config.toml
n_layer = 12
d_model = 384
n_experts = 128
experts_per_token = 8
d_expert = 48
d_shared_expert = 0
activation = "relu"
moe_layers = [0, 1, 2, 3, 4, 5, 6, 7, 8, 9, 10, 11]
router_score = "softmax"
normalize_top_k = true
routed_scale = 2.83
balance_loss = 0.00644
balance_bias = false
router_z_loss = 0.0001
init_std_router = 0.0308
lr_router = 0.00132
n_head = 12
n_kv_head = 6
head_dim = 32
vocab_size = 37240
norm = "layernorm"
norm_place = "pre"
norm_eps = 1e-05
positions = "learned"
qk_norm = true
attn_scale = 0.177
tie_embeddings = true
parallel_block = false
init = "normal"
init_std_qkv = 0.0269
init_std_o = 0.0055
init_std_up = 0.0269
init_std_down = 0.0055
optimizer = "muon_variant"
lr = 0.00926
lr_mult_down = 1.5
beta1 = 0.93
lr_head = 0.00999
grad_clip = 0.5
warmup_steps = 58
schedule = "wsd"
decay_fraction = 1.0
decay_shape = "linear"
final_lr_fraction = 0.0
batch_tokens = [65536, 131072, 196608]
seq_len = 1024
doc_mask = true
z_loss = 1e-05
train_tokens = 1096000000
steps = 8736
dataset = "wikipedia_en"
Below are experts of layer 4 (counted from 0) of a mixture-of-experts language model. Rows are named router (the router's row for the expert) and show model dimensions 192-383. Each number is 128 + 32 x the weight over its row's rms, rounded and kept within 0 to 255.
After each expert's rows: "gets" lists some tokens that make up at least twice as much of what it gets as of all text. This comes from a sample of Wikipedia text that the model never trained on. Tokens count by the router's weight.

# expert 12
router [175 170 116 188 147 122 141 155 132 110 101 160  74 103 125 138 168 141  90 186  85  93 151  84  60  82 105 139 101  61 186 131 140 114  98 109 114 127 180 164 129  96 143 160 131 135 160 131 157 134 146 107 114 102 131 155 161 136  99 121 112 174  88 172 151 155 151 160 128 111 127 144 122 124 149 165 149 112 167 109 213 125 124 165 137  95 118  93 124 128 118 104 171 123 139 176 112  64 117 121 150 152 134 131  93  98 126 155 108 173 115 128  81  90 107  63 134 138 120 109 174 181 120  85 140 130 110 123 129 151  57 184  62 180 190 153 122 114 177 130 119 118  78 126 145 171 138  80 158 110  28 115 129 114 172 117 127  94 106 129 135 184  95 109 120 146 144 143 156  74 150  85  88 136 130 120 133 105 115 160 109  71  77 179 121 104 117  98 159 159 159  79]
gets: ", ", "which ", "), ", ". ", "who ", "\", "

# expert 119
router [196 151 119 168  84 162  97 112  95  67 145  80 102 113 162 150 138 103 141 127 156 140 122  30 104  73 122 138 139 131 129 128 115 127 118 101 123 150 170 118 208 120 143 152 101 147 112 158 117 112 150 141  84 106 158 121 173 153 111 160 139 120  90 110 202 202 168 169 139 141  88 155 109 156 155 133 149 129 107 112 124 112 101  63 170 147 145 135 157 140 105 118 134  67  86 112 162  74 141 177 169 102 158 130 141 144  96  81 188 130  81 115  93  90 148  70 157 180 129 128 159 154 125 117 105 159 144 136  88  77  33 148 103 126  87 154 189 149 109  62 180  77 100 107 166 151 135 171 141 159  38  87 177 166 127  84 100 105 112 212 134 127 105 131 132 148 113 101 166 133 124 146 153 120 147 158 156  93  70 113  95 105 161 109 140 119 200 124 105  97 145 175]
gets: "- ", "al", "N", "in", "S", "M"

# expert 116
router [108 125 167 144 104 145 132 192  76  45 132 133 110  89 134 121 144 115  83 116 191  92 120 108 111 101 111 102 133 159 122 100 115 161 118 106 180 117 127 140 135  87 119  94 156 140 183 130 125 134 167  86 132 142 195 137 163  64  56 159 116 156 110 177 140 171 127 142 152 120 100 164 110 101  95 136 148 113 139 215 155 123 104 128 177 120 137 185 113 106 109 140 126  76  46 138 145 128 100 173 143 133 189 103 165  92  45 119 146 195 118 173 127  67 101 118 100 136 110 113 118 151  99 168 164 129  95  74  89 142 161 141 165 181  99 125 117 113 155 169  81 111 101 213 166 129 164 140 136 126 156 146 118 151 166 104 127 117 125 117  95 123 133 113 197  93 163 162 159 133 159  96 165 139 108 139 113  39 177 128  70 167 107 101 121  92 116 146 155 158 114 119]
gets: ") ", "s ", "\" ", "2 ", "0 ", "1 "

# expert 10
router [141 121 143 167 160 147 114 149 129 107 157 161 128  89 100 117 172 175  69 144 118 168  99 135 105  89 105 178  50 217 147  90 150 132 139  69 116 163 111 149 135 110 119 118 116 144 183 146  87 151 171  92  80  79 126  92 153 129 125 139 111 169 112 143 148 181 163 130 107 165  65 137  86 155 157 140 158  76 150 164 173  76  83 160  86 155 158  94 128 151 101 150 132 147  66 159 126  70 111 142 172 172 168 179 131 128 117 149 171 131 126 136  79 118 110 119 178 154 150 113 181 163  82 164 130 172 136 152 104  19 132 170 113 143 203 143 135 110 201 109 111 128  84 144 144 168 124 134 155 127 121 106 135 122 131  81 142 150 141 157 142 108 101  79 169  93 116 115 134 114 128 140 112 112  92 129 181 107  83  80  90 124  86 142 131  83 141 147 125 108 103 137]
gets: "as ", ", ", "with ", "including ", "and ", "; "

# expert 14
router [ 74 162 116 173  99 108  91 140  84 107 117 150  60 130  78 154 157 113  94 155  99 147 152 105  82  85  58 124 139 149 124 155  72 166 140 119 127 129  78 162 166  92 151 131 174 163 122 130 128 122 100  54 100 133 144 130 177 112 147 181 115 189 132 158 162 164 160 175 200 128 119 127 117 130 195 149 136 103 104 118 142 108 161 135 154  65 126 119 146 187  53  98 179 170 150 127 157 133 129 100 176 140  89 143 184 144  73 103 146 123 116 164 129  90 132 140  86 146 160  51 127 142  97 159  92 154 101  89 139 101 159 182  86 183 149 139 144  93 215  84 111 113 148 128 143 124 135  80 140  94  37 114 207 167 127 164  74 126 140 176 147 129 147 112 159  76 155 149 162 153 142  92 130 134 149 144 130 159 126  72 105 150 152 137 112 118  96  74  73  76 127 124]
gets: "- ", "\n\n", "• ", "==", "Total ", "Area"

# expert 123
router [131 105 109 164 167 121 130 144 100 135  73 153 106  74 126 128 172 111  54 179  87 157 104 161  88  88  92 181 126 160 153  93 133 119  77  92 103 158 106  84 175 105 160 129 146 179 116 160 213 121 152 102  68  56  92 125 161 120 134 144  58 140 105 143 193 137 189 153 177 175  65 102 104 184 128 110 162  88 113  86 148 156 152 138 154  98  93 105 117 115  65  89 125 180  88 166 125  79 127 112 124 143 105 111 190 128 138 115 127 142 154 141 146  93 181 141 172 158 137 129 109 140 120 142 118 158 112 145 120 118 140 164  92 171 154 146 152 112 160 147 111  88 143 173 163 187 101  90 182 123 111 117 146 162 191  96 117 128 137 152 104 130 147 148 104 157 163 147 151 170 109  97  87 133 137 137  96 102 136 112 114 121 143 126 112 115 105  78 179 143 115 115]
gets: "==", "| ", "\n\n", "===", "\n", "- "

# expert 48
router [138  87 133 120 116 110  89 177 128 126  89 197  68 101 107 164 163  93  97 194 113 150 118 138  69  67  83 133 168 164 124 105 128 168  81 128 107 154 182 158 154 139 132  86 157 101 165 185 146 119 136 102  66 151 176 115 149 136 123 203  64 141  77 124 137 129 148 125 159 157  87 163 114 115 161 186 192 131 106 135 186 113 113  78 130 114 112 104 104 145  97 103 135 149 107  55 139 116 128 139 153 112 172 116 163 115 163  96  87 164 158 169 173  85 112 117 147 148 136  82  83 116 129 110  99 160 139 121  71  72 102 157 126 159 115 136 144 102 193 117 167 122 144 137 122 154 112  90 125 155 119  21 157 162 134 140 106 199  99 105  78 127 109 102 132 116 108 100 163 118 168  80 138  94 177 174 134  88 124 135  87 141 182 134 159  81 118 124 126  78 132 130]
gets: "of ", "-", "–", "for ", "South ", "North "

# expert 86
router [123 133 132 183 163 154  77 169  93  74 184 117 107 122 116 144 157  90 148 129 132 146 148 128 102  76  83 195 104 187 131 141 148 129 159 143 116  71 175 163 165 136 121 111  96 148 119 158 220 149 145 156 135 159 151 138 151  78  93  81 181 137  47 161 155 131 179 124 141 102  79 182  79 157 100 166 122  81 168 112 154 126 129  86 120  81 126 135 125 133 106 130 133 137 135 123 157  71 181 114 173 116 117 125 158 120 100 137 207 153  71 126 136  77  96 123  97 138 143 128 100 188  92 141  88  55  97 101 126  84 155 135 155 146 131 134 144 140 171 130  81  82 107 166  92 153 151 153 182 105  61 123 114 152 147 126 136  81 117 169 113 149 140  71  96 140 170 105 158  99 124 144 125 119 146 110 154 129 142 162  85  79 160 122 153 107 129  47 146 107 175 100]
gets: "\n", "\n\n", "201", "200", "202", "199"

# expert 87
router [139  67 123 150 110 116 143 162  79  99 114 148  97  93  84 162 151  54 123 207 178 123 144 138 101 121  89 165 119 130 168 103 127 136  90 134 160 113 174 183 165  93 142  82 109  69 211 136 102 135 155 156 124 131 156 146 182 145 131 124 144 173 149 129 144 189 177 150 157 141 109 150  87 142 121 157 158 102 156 174 124  90 150  92 127  97 132 189 118 125 147 134 169 105 133  83 136  97 126 130 174 140 184  93 151 168  87 109 161 203  91 136 118  78 149 102  77 144  98 116 129 137 100 171  95 128  69  99 131 108  91 152 155 160 107 163 112 109 193 132  90 104  70 147 122 115 143 115 157 182 103 111 110  71 169  58 138  81 124 133 107 160 117 123 136  60 129 139 142 110 115  96 117 149 138  86  86  72  86 119  87 161 113 110 159  68 132 112 139 152 144 138]
gets: "s ", "United ", "American ", "States ", "National ", "New "

# expert 114
router [160 167  99 159  98 198 107 190  97 112 160 188 139  94  84 153 172 134 128 116 110 132 157 107  93  48 106 125 145 117  92 135 127 163 111 115 141 109 175 142 158 115 161 113 171 117 138 138 121 167 118 112 116 107 135 125 156 168 111 131 109 130  74 137 169 155 151 149 178 147  50 175 136 160 126 144 154 121 136 129 174 141 147  66 109  62 161 104 136 159 148  88  98 132 110  84 187  78 154  96 168 148 131 107 102 127  66 117 138 171 136 204 115  96 119 135  85 177  89 117 134 133 125 114 134 130  89  86  46 142 105 154 107  77  97 142 142  77 111 153 110  98 116 131 142 161 113 142 118 162 154  72 162 140 128 115 101 120  77 122 129 113 161 208 125 138 110 144 154 103 146  95 168  76 132 143  84 134  55 125  64 165 125 100 145  57 114 145 137 136 142 126]
gets: "'", "de ", "’", "h", "′", "z"

# expert 42
router [132 113 151 188 137 159  94 151 115  77 151 129  74  68 124 182 190 113  88 159  96  92 121 182  90 103 131 172  43 178 139 115 114 181 147 173 122 156 111 137 107  95 141 185 128 100 155 135 115 134 141 116  88 147 167 133 152  90 127 161  85 162 121 144 191 158 127 124 123 135 114 164 110 186 115 146 154 119 138 182 190 101 150 117 152 143  91 120  99 132 129 164 146 153 133 144  82  65  91 131 176 136 163 119  98 130 104  91 115 130  66 169 152  74 100 108 160 179 103 125 164 176 119 148 163 159 129 129  64  87 118 162 143 161 194 140 151  77 174 147  71 113  69 148 171 157 160 110 166 154 105 151 128  95 141  72 114 116  88 130 130 141  67 148 113  74 107 100 149 123 153 116  97  89 129 164 111  68  60 165  57 129 125 128 139  93  81 142 100 106  84 113]
gets: "and ", ", ", "or ", "but ", "), ", "& "

# expert 19
router [136 138 146 120 135 155 179 169  97 130 115 123 137 103 151 104 153 107 100  98 107 164 125 107 102  84 106 155 112 126  91  90 113 123  84 119 122 103 123  92 173  67 158 167 118 180 100 189 188  76 147 153  92 132 108  76 136 142  81 148 111 185  62  46  68 145 160 125 137 117 112 151 121 176 144 132 153 160 169 156 106  85 140 110 144 169 158  99  84 147 117 141 156  84 138  76 124  78 130 132 150 156 138 167 142 109 100 118 184 150 152 138 128  88  98 156 126 142 119  49 156 146  96 122 136 151  82 156 108  97  88 205 177 188 108 104 126 111 174 158 191 106 117 129 147 138  86 139 115 176 116 103 173  52 144 126 135 108 119 151  82 162 187  36  93 122 127 124 167 164 120 155 149 172 145 163  97 114 108 166 156 100 110 132 104 124 149  87 131 147  70 119]
gets: "in ", "at ", ": ", "on ", "°", "′"

# expert 105
router [189 114 121 178 122 189 179 153  60  74 112 178 133  99 115 134 168  91 113 178 135 152  75 105  89  52 101 212 107  98 148 149 102 145 138 114 146  95 136  92 163  74  83 137 173 137 103 143 132 127 217 165 114 156 133 124 163 137  80 101 123 154 121 138 129 157 114 195 182 154 112 165 126 158 160 148 165 115 107 127 125 130  81 168 122 113  94 127 105 110 149 149 150 141 101 126 132  96 102 135 130 141 182 159 159 148 107  94 142 152 188 165 145  96  92 104 152 117 175  89 166 180 140 159 136 144  71 105 132  94 131 166 174 155 108 160 122  97 183 113 154  85 108 116 168 161 173  74 136 180 156  72 162 102 141 139 141 191 102 129  68 150 142  98 143  95  89 126 155 139 116 154 160  67 130 114 126 116 107 125 111 117  68  82  88 147 129  53 152 157 106 122]
gets: "4", "7", "3", "9", "0", "6"

# expert 113
router [103 152 125 173 142  81 135 216 101 123 143 142 115  80  94 114 160  84 113 186 125 141 219  52  95  77  65 162 122 100 137 168 138 124  83  91 126 199 140 156 182 119 135 128 138 143 117 136 114 105 119 103  98 116 158 160 180  86 155 161 138 161 138 148 214 118 153 145 132 125 137 186  73 144 108 124 168 115 164 139 178 140 164 113 150  48 171 189 110 156 103  49 159 147 163 112 135 102 136 171 145 139 126 185 218 108  93 104  88 148 110 130  71  82 125 115 122 128 120  48 126 157 114 171  71 129 103 112 135  79 141 197  97 168 118 128  81 106 183 181 132  95 111 148 132 133 105 168 165 105 106 119 179 157 135 119 132 111 112 147 115 193  95 116 153  98 139  76 174 111 154  89 149  68 122  97 135 127 104  69  91 103 120 135 154 122 118 162 126 101 143  95]
gets: "\n", "| ", "- ", "\n\n", " ", "201"

# expert 73
router [181 159 146 156 161 128 105 171  95  83 117 107 118  79  94 162 151  92 119 184 162 151 114  75  99  47  76 176 132 121 122 121 135 160 149 145 119 123 150 243 168 134 139  91 161 132 139 167 167 113 126 112  87 156 184 150 187 107 121 108  75 141 142 112 125 118 148 150 181 151  59 157 148 117 131 101 162  83 133 112 181 125 117 104 120  81 140 139  62 160 121  73 130 177  64 167 154  69 131 127  99 178 144 131 144 151 109 126 191 186  99 126  85 100  94  91 102 187 129  82 144 178  50 174 137 146 116 134 142  97 134 114 136 142 110 138 136 126 170 135  98  69  98 157 173 162 141 120 159 124 122 104 161 145 157 121 106 184 130 116 110 101  90 173 138 106 142 161 132 116 107 113  98  88 148 138 142 112 117 179 124 128 115 140 141 100  96  96 122 115 127 186]
gets: "201", "200", "1", "199", "2", "0"

# expert 88
router [ 97 160 140 154 155 143 106 154 117  80  97  93 109  78 119 167 184 158  97 153 145 126 131 106  75 100  95 171  75 132 148 129 107 163  65 151 116 122 128 144  85 101 149 145 108 115 145 165 123 134 136 141  81 136 173 122 169  86 121 121  90 131 102 155 165 201 128 100 152 139  52 208 148 158  62 130 161 144 163 178 173 106 186 172 112 173  99 102 129 104  87 143 149 102 111  92  99  91  66  87 156 145 155 118  98 133  99 101 113 162  91 118 121 125 128 123 141 152 115 107 156 137 109 165 141 148 121 107 114 122  81 146 167 149 130 150 154 112 168 103  79 117  91 129 120 123 121 116 196 171 119 147 142 117 137 115 168 105  99 156 118 148 100 141 116 111 192 157 151 107 127 114  90 141 115 148 157  63  90 139  83 108 123 113 188 110 148 148  73 107  99 113]
gets: "and ", ", ", "in ", "or ", "by ", "to "

# expert 72
router [167 130 150 160 151 200 166 150 131 132 140 113 105 120 137 148 154 122 106 119 141  86 108 106  95 111 102 130  91 120 193 106 134 124 165 137 122 153 126 138 155 122  94  78 129 134 125 129 119  85 161 123 116  62 121 151 183  95  64 145 105 186 130 143 172 164 169 106 116 130 117 164 102 135 171 124 142 114  81 126 189 122 111 162 146 173 139 134 121 150  56 115 123 100 110 122 160 106 103 143 144 217 134 165 147  79 111 101 137 179 156 154 133  82 140  65 118 124  97 126 196 175  60 150  96 139  93  79 139 132 129 194  88 193 157 119 130  91 181 152  88  85  53 139 153 132  91 114 150  86 107 126 141 124 152 102 168  81 112 154  93 147 159 103  95 129 128 109 181 155 136 171  68 114 126 129 148  65 102 195  92 118 105 149 114 122  67 115  69 121  50  96]
gets: "also ", "first ", "only ", "He ", "later ", "he "

# expert 107
router [114 165 111 127 125 116 127 178 100  77 120 128 128 114 140 123 169 126 109 126 143  87 165 143  82  87  80 153 137  91 183  83 153 167 156 188 101 129 135  69 139  83 106 147 185 201 132 149 139  76 142 148 115 129 130 115 146  71  61 154 142 142 147 171 148 128 170  80  69 119 105 138 102 178 125 155 121 128 126 137 202  92 177 141 118 109 151 122 165 148 127 126 144 154 135 105 141  92 117 165 122 125 177 143 113 125 136  89 137 125  75 126  86  96 113 121 183 195 134  79 162 156 110 151 133 123 130 167 165 106 106 165 156 165 120 115 158  99 153 180 149 118  91 113 105 141 119  85 141 143 120  74 115  55 122 144 102 122  56 135 118 147 104 116 129 139 113 140 150 159  86 150  85 101 123 159 120  63 130 135 105 105 136 149 126  38 113  72 109 124 143 115]
gets: "in ", "for ", "with ", "to ", "on ", "as "

# expert 50
router [130 148  99 128 132  77 126 157  77  87 102 155 102 108  55 131 130  88  60 152 133 137 111 152  83 153 111 196 115  81 163 109 132 115  43 165 169 163 157 123 200 136  92 119 147  89 137 144 149 107 182 150  45 108 160 111 151 141  91 187  76 151 130 102 115 105 135 146 179 160  59 134 119 102 140 186 207  77 124 163 178 134 109 134 136 145 150 115 103 165 141  51 169 154  96 106 158  84 148 123 139 108 142 121  87 103 122  49  96 138  92 123 144 126 108 102  64 176  83 121 192 185 114 193 175 111 112 129  86 101  76 124 101 163 127 151 153 134 133 167 146  94 111 124 111 153  62 113 130  90  82 114 142  57 189  81 130  91  65 159 142 122 104  88  83 116 159 143 138 113 163 135 124 147 137 148 106  77 106 176 122 119 110 120  96  91 134 131 126 134  77 120]
gets: "the ", "American ", "a ", "New ", "U", "Mar"

# expert 13
router [153 119 195 172 109 156 131 157  88  92 145 190  83  77 128 173 159 126 100 152 119 115 146 143  99  65 120  90 123 147 104 141  87 158 114 122 144 131 125 120 149 103  65 152 150 121 151 169 169 151 147 129  83 162 139  90 147 148 105 155 110 133  59 101 125 140 137 156 146 181 125 148 143 111 116 103 154 135 131 161 182 154 151 113 142 119 149 212 106 143 136 122  95 123 111  94 177 114 151 167 176 152 162 122 172 123 115  99 104 166 175 207 138  81  99 172 131 132 129  89 139 144 112 117 167  69  54  87 131 153 115 172 142 134  87  99 121  68 173 166 124 105 126 133 143 145 119  94 161 136 130 120 131 104 196 175 161 174  93 166  83 133 150 138 156  93 108 188 191 133 107 136 156 100  82 107 104 100 106 138  74 147 106 103 149 123 130 127 119  92  97  70]
gets: "-", ".", "'", ":", "/", ". "

# expert 74
router [137 112 140 142  89 143 176 174 108  98 152 120  49 131 150 138 164 101  83  90 155 188 173 130  66 101 121 131 109 131  87  93 198 141 142 161 102  40 188 123 134 112 189 113 124 169 154 139 189 117 183 128  65 156 149 104 165 115  94 112  45 168  93 132 112 156 170 167 117 109  69 169 165 142 123 178 157 147 120 155 177  89 111  73 113 174 144 160 131 162  97 142 183 105 129 152  85  83 108  92 153  93 146 124 163 142 103 130 118 183 127 139 132  90  65 136  85 104 105  54 137 151 102 146 113 146  89  46 111 144 144 186 157 171 136 118 118 110 161 156 137 107  96 117 154 158 164 115 159 148  85 145 163 164 145 114 115 133 108 192  72 148  56 166  84  47 131 117 151 150  94 119 159 109 141 139  98  99 116 149 110 168  84 117 150  88 103 160  92 141 120 145]
gets: "in ", "of ", "(", ", ", "and ", "at "

# expert 96
router [126  93 118 134 165 222 105 196 128  85 150 137  60  82 139 159 163 127 124 113 136 156 187 144  94 102  91 130  71 141 152 134 148 178 102 116 136 156 125 164 126 149 159 152 107 173 122 145 175  86 122 158 120 160 164  68 144  85 111 212  89 138 101  95 158 139 132  68 186 147  59 128 151 114  97 135 207 151 144 187 175 135  78 103 113 144 147 154 143 170  67 160 120 124 143  64 140 114  40 149 142  73 140 159 139 128 145  91  72 128 130 145 145 111 101  99 176 156 132  76 115 185 119 103 139 129  82  63  80  93 179 177 153 159 123 123 131  99 201 102 131 101 102 109 138 126 130  75 215 160 114 117 110 109 138 112 114 116 122 149  88 153  84 190 143  90 147 147 142 100 135 138 161  80 125 180 190 128  97 147 115  76 164 117 144 137 112 134 114 121 128  98]
gets: "\n\n", "\n", "and ", ", ", "==", "("

# expert 35
router [158 105 158 132 169 150 116 202 104  88 164 129 104 121 111 200 122 103 119 138 119 109 133 134   7  87 108 166 133  79 203 126 180 129 177 155 165 147 150 140 172 110 130 175 153 164 125 152 129 146 169 160 117 115 104 104 140  37 109 136 113 120 134 123 155 140 182 134 155 131  64 139 114  86 146 142 136  91  96 182 111 132 134 126 108 124 154  95 108  71 113 115 113 117 168 116 122  65 102 199 129 195 156 160 152 126 116  68 132 184 122 118 128  69 126 119 144 141 135  97 147 126  95  91 129 167  78 109 105  96 121 191  76 154  74 113 152 100 180  87 130 112 103 153 124 173 102 128 137 121 130 130 130  52 159 142 149 181 132 168 143 114 134 127 154 114 103 100 124 108  90  88 152  57 128 107 122 131  86 172 118 106 140  75 144 112 141 140 122 135 136 118]
gets: "\n", "\n\n", ". ", "). ", "|", "."

# expert 24
router [114 153 134 159  94 128 157 173  96 106 161 124 110  98 148 151 165 108  57 156 120 135 126  86  88  89 103 102 163  89 135 109 134 173 146  99 195 155 149 127 128 105 118 124 171 178 147 128 170 182 132 126 154 131 177 132 179 107 108 168 140 133 138 156 178 162 132 117 167 118 142 168 108 117  74 132 123 122 156 163 162  77 135 155 152 105 153 150 139 125 104  91 131 106 119 111 182 135 131 143 157 136 124 165 159 125  67 111 134 175 112 138 133  49 107  89  78 121 103  97 143 156  83 156  90 125  91 115  84  69 150 160 204 171 169 139 118  88 181 158 121 103  95 159 166 108 158 129 109 105 128 153 133 121 144  97 162 145 107 140 126 137 127 145 149  84 190 152 136 109 142  94 168 104 104  84 121 126 169  84  41 121  90 106 130  63 110 117 208 160 111 151]
gets: "\" ", ") ", "es ", "s ", "ers ", "ation "

# expert 18
router [147 123 159 127 142 150 126 113 106 145 139 181 128  98 100 201 191  93  86 126 141 151 130 151  82  87  97 116 119 116  95 129 115 138 140 151 141 142 125 128 171 151 108  94 129 141 160 121 127 190 136 101 128 103 163 120 184  53  96 171 101 173 156 114 165 157 173 142 137 169  86 121 106 150 103 138 146  68 198 100 180  95 146 127  98  73 159 169 112 132 146 104  88 145 144 167 109 120 147 102 168 117 159 182 144 130 101 124 119 137 103 124 109  80 113  78 141 128  97  73 154 161 122 153 115 169 104 188  57 102 102 126 204 169 114 128 110 115 188 104 166 102  86 114 118 132 108 140 165  89 177  49 148 108 123  86 168 196 101 149 133 166 101 110 137 140 141 103 152  86 193 112 131 123 145 138 127 153 113  95  65 193 103  60 113  66 156 145 150 104 144 161]
gets: "of ", "as ", "in ", "for ", "that ", "to "

# expert 108
router [177 190 115 124 101 127 145 181 132 122 168 188 118  71  74 141 174  72  93 193 133 202 139 147 126 116  90 148 132 140 152  79 161 139 166  60 124 140 135 131 118 115 181 131 190 164 146 171 145 156 137  85 118 131 156 102 139  43 193 114 120 165 128  91 123 208 132  88 117 133 100 133  93 135 123 136 130 117 140 146 118  73 162 130  64 119 125  92 122 168 126 105 193 159 139 132 139 111 167 127 146 140 186 176 177  77 129 130 104 177  60 207  91  98 172 172 121 131 128 138 143 149 107 121  95 124 139 188  81  96 119 184 136 136 172 126 144 110 219 159 163  93 133 110 106  96 105 134 158 167 105 139 153 106 138 142 117  97  79 118  92 151 118 127 131 134 169 117 140 164 132  92 129 117 174 117  73 136 106 163  96 202 155  90 116  61 155  83 123 124 102 105]
gets: "a ", "the ", "on ", "ing ", "an ", "of "

# expert 28
router [153 204 139 137 133 127 174 173 114  76 145 133 120  88  84 149 122  91 117 192 132  86 162 112  92  85  86 138  64 137 144 118 111 178 129 110 163  94 116 187 100 141 103 171 144 123 111 157 183  92 179 136 101 130 189 152 185 151  86 131 111 144 113  82 135 106 146 167 167 126 108 139 131 137 132 115 147 110 168 127 112 111 136 129 138  85  98 135  90 148 152 125 118 167  94 115 156  50  47  88  94 111 148 130 107  88 103  80 191 169  81 139  94 100  80  98 109 157 131  63 152 204 138 111 166 137 114 122  87 101  66 177 137 193 118 137 160  94 200 126  94  70 117 134 164 128 172 124 151 128 109  83 166 104 182 124 138 151 137 168 103 137 170 101 114  81 112 123 171 151 118 123 100 114 170 133 138 119 112 160 126 111  82 150 107 131 134 142 124 160  83 153]
gets: "201", "–", "200", "202", "199", "198"

# expert 93
router [145 125 161 149 148 129 113 149 143 118 142 123  97  82 151 204 177  98  79 169 110 122 137 146 128 102 130 150  95 166  96 145 116 197 156 147 169 136  87 157 133 130  99 172 127 138 132 116 142 136 150 128  94 116 191 100 167  90 154 168  92 168 112 127 177 171 128 145 103 135  73 223 117 171 134 129 140 129 151 199 167  95 159 104 131 164  98 166  92 140 123 127 107 148 102 136 125  93  96 152 132 143 157 129 128 147  94 106  81 163 115 196 141  62 165 137  79 204 107 120 144 171  84 182 168 118  61 109  51 114 132 150 202 182 106 155 144  75 175 134 127 109 118 103 149 123 130 117 208 133 110 123 158  96 135  88 161 112  64 163 102 138 121 141 161 125 111 150 152 147 194 156  78 126 147 158  84  45  58 168  44 157 147 103 171  71 114 131  79  91 111 131]
gets: "and ", "a ", "-", "an ", "or ", "A "

# expert 71
router [170 179  65 214 189 199 134 137 139 132 106  97  69 130 121 122 128 143 116  98 133 140 129 167  58  48 124 139 129 156 105 116 105 143 132  74  96  87 192 132 131  49 139 155 153 129 184 127 121 179 201 137 100 158  93  80 149 135  73 140 147 146 134 108 139 173 140  92 162 161  92 172 179 150  99 151 163 122 133 105 165  80 111 155 114 153 131 114 116 109  69 106 118 114 116 138 138  73  99 151 158  77 150 160 152 174  88  97 146 166 176 154 137  89  86  71 101 124 122 128 110 136 102 147 120 118  98  69 114 112  97 121 159 130 113 164 164 104 181 146 114  91 147 128 171 126 179 101 166 110 136 134 162 100 110 100 136 164 122 148 107 128 136 126 101 159 185 131 204 109 105 113 155  90 124 139  89 131 104 193 129 175  83 115 189  89 169 116 139 131 162 205]
gets: ")", "==", ".", "°", ";", "==="

# expert 92
router [134 149  96 158 143 114 178 122  89 127 168 194 134  71  63 175 144  96 114 123 146 123 158 115 110 118 107 160 103 124 206  98 139 137 120 167 160 154 118 114 213 116 107 109 166 208 113 156 119 122 158 113 112  85 172 128 150  22 126 100 118 123 131 115 127 207 172 178 183 106 124 141 114 178 136 155 134 119 138 128 174  79 133 122  94 118 115 144  60 146 106 119 159 192 166 152 101  74  96 121 255 169 156 116 147 162 117  97 138 131 111 132  82  81 119 137 147 142 131 109 170 178 125  82 138 163  93 133  88 106 107 184  96 175 139 129 164  79 162  78 140 108  54  92 147 133  70 141 195 114 147 119 142 144 130 150  82 116 100 116 115 191 117  67 128 131  97 133 127  96  87 111 117  63 155  75 151 123  95 146  97 163 118  98 115 107 139 127 107 135 144 107]
gets: "that ", ", ", ". ", "and ", "but ", "which "

# expert 79
router [144 121  96 171 126 129 135 148 127 106 107 108 109  70 136 121 162 107  59 112 156 156 128  88  60  64 139 185  74 102 144 113 103 205 172 103 138  73 140 134 117 104 103 123 150  94 155 144 146 183 166 167 148 125 111 116 164 133 101 129 150 180 126 121 116 165 133 129 172 157 120 191  90 172 115 217 152 142 125 109 112 136 152 120 168 116 183 122 146 114 175 132 174 171  80 150 185  64 100 126 160 153 159 137 131 129  75  89 103 192 139 135 139 106  74 104 127 125  94 112 216 106 143 123 181  64  83 105  92 133 114 125 144 186 136 159 113  97 185 162 101 127  89 151 193 147 146 155 165 149 130  98 169 139 168 126 153 143 119 131 117  93 131 144 147 129 120 131 181 142 182 112 143  24 140  62  84  80 112  83 114 116  94  82 135  77 110 149 115 116 126 147]
gets: ".", ")", "'", "0", "6", "4"

# expert 67
router [162  92  60 121 140 141 137 152  97 178  78 152  96  87  94 153 172  91  67 145 137 131  93 140  81  90  91 174  92 130  96  79 145 158 133 100 106 124 119 152 125  96  97 124 149 152  98 163  98 152 195 121  97  92 134  78 157  61 122 143  98 160 106 142 172 141 172 145 137 139 108 118 103 162  85 139 159 126 173 139 120 129  99 124 155 100 108  95 133 119 141  94 133 134  88 146 145  63 111 108 168 126 204 169 137 127 130  47 117 152  82 156 105 112 112 127 114 131 128 105 132 154 136 129  71 178  84 177 107  97  61 164 144 173 129 120 119  99 200 213 196 113  69 167 153 121 117 134 136 132 128  98 144 135 132  89 143  66 133 164  82 149  89 114 126 125 135 131 134 184 133 113 141 133 133 181 100 122  78 115 151 170 160 150 142  66 161  79 105 111  87 129]
gets: "of ", "by ", "from ", "with ", "to ", "on "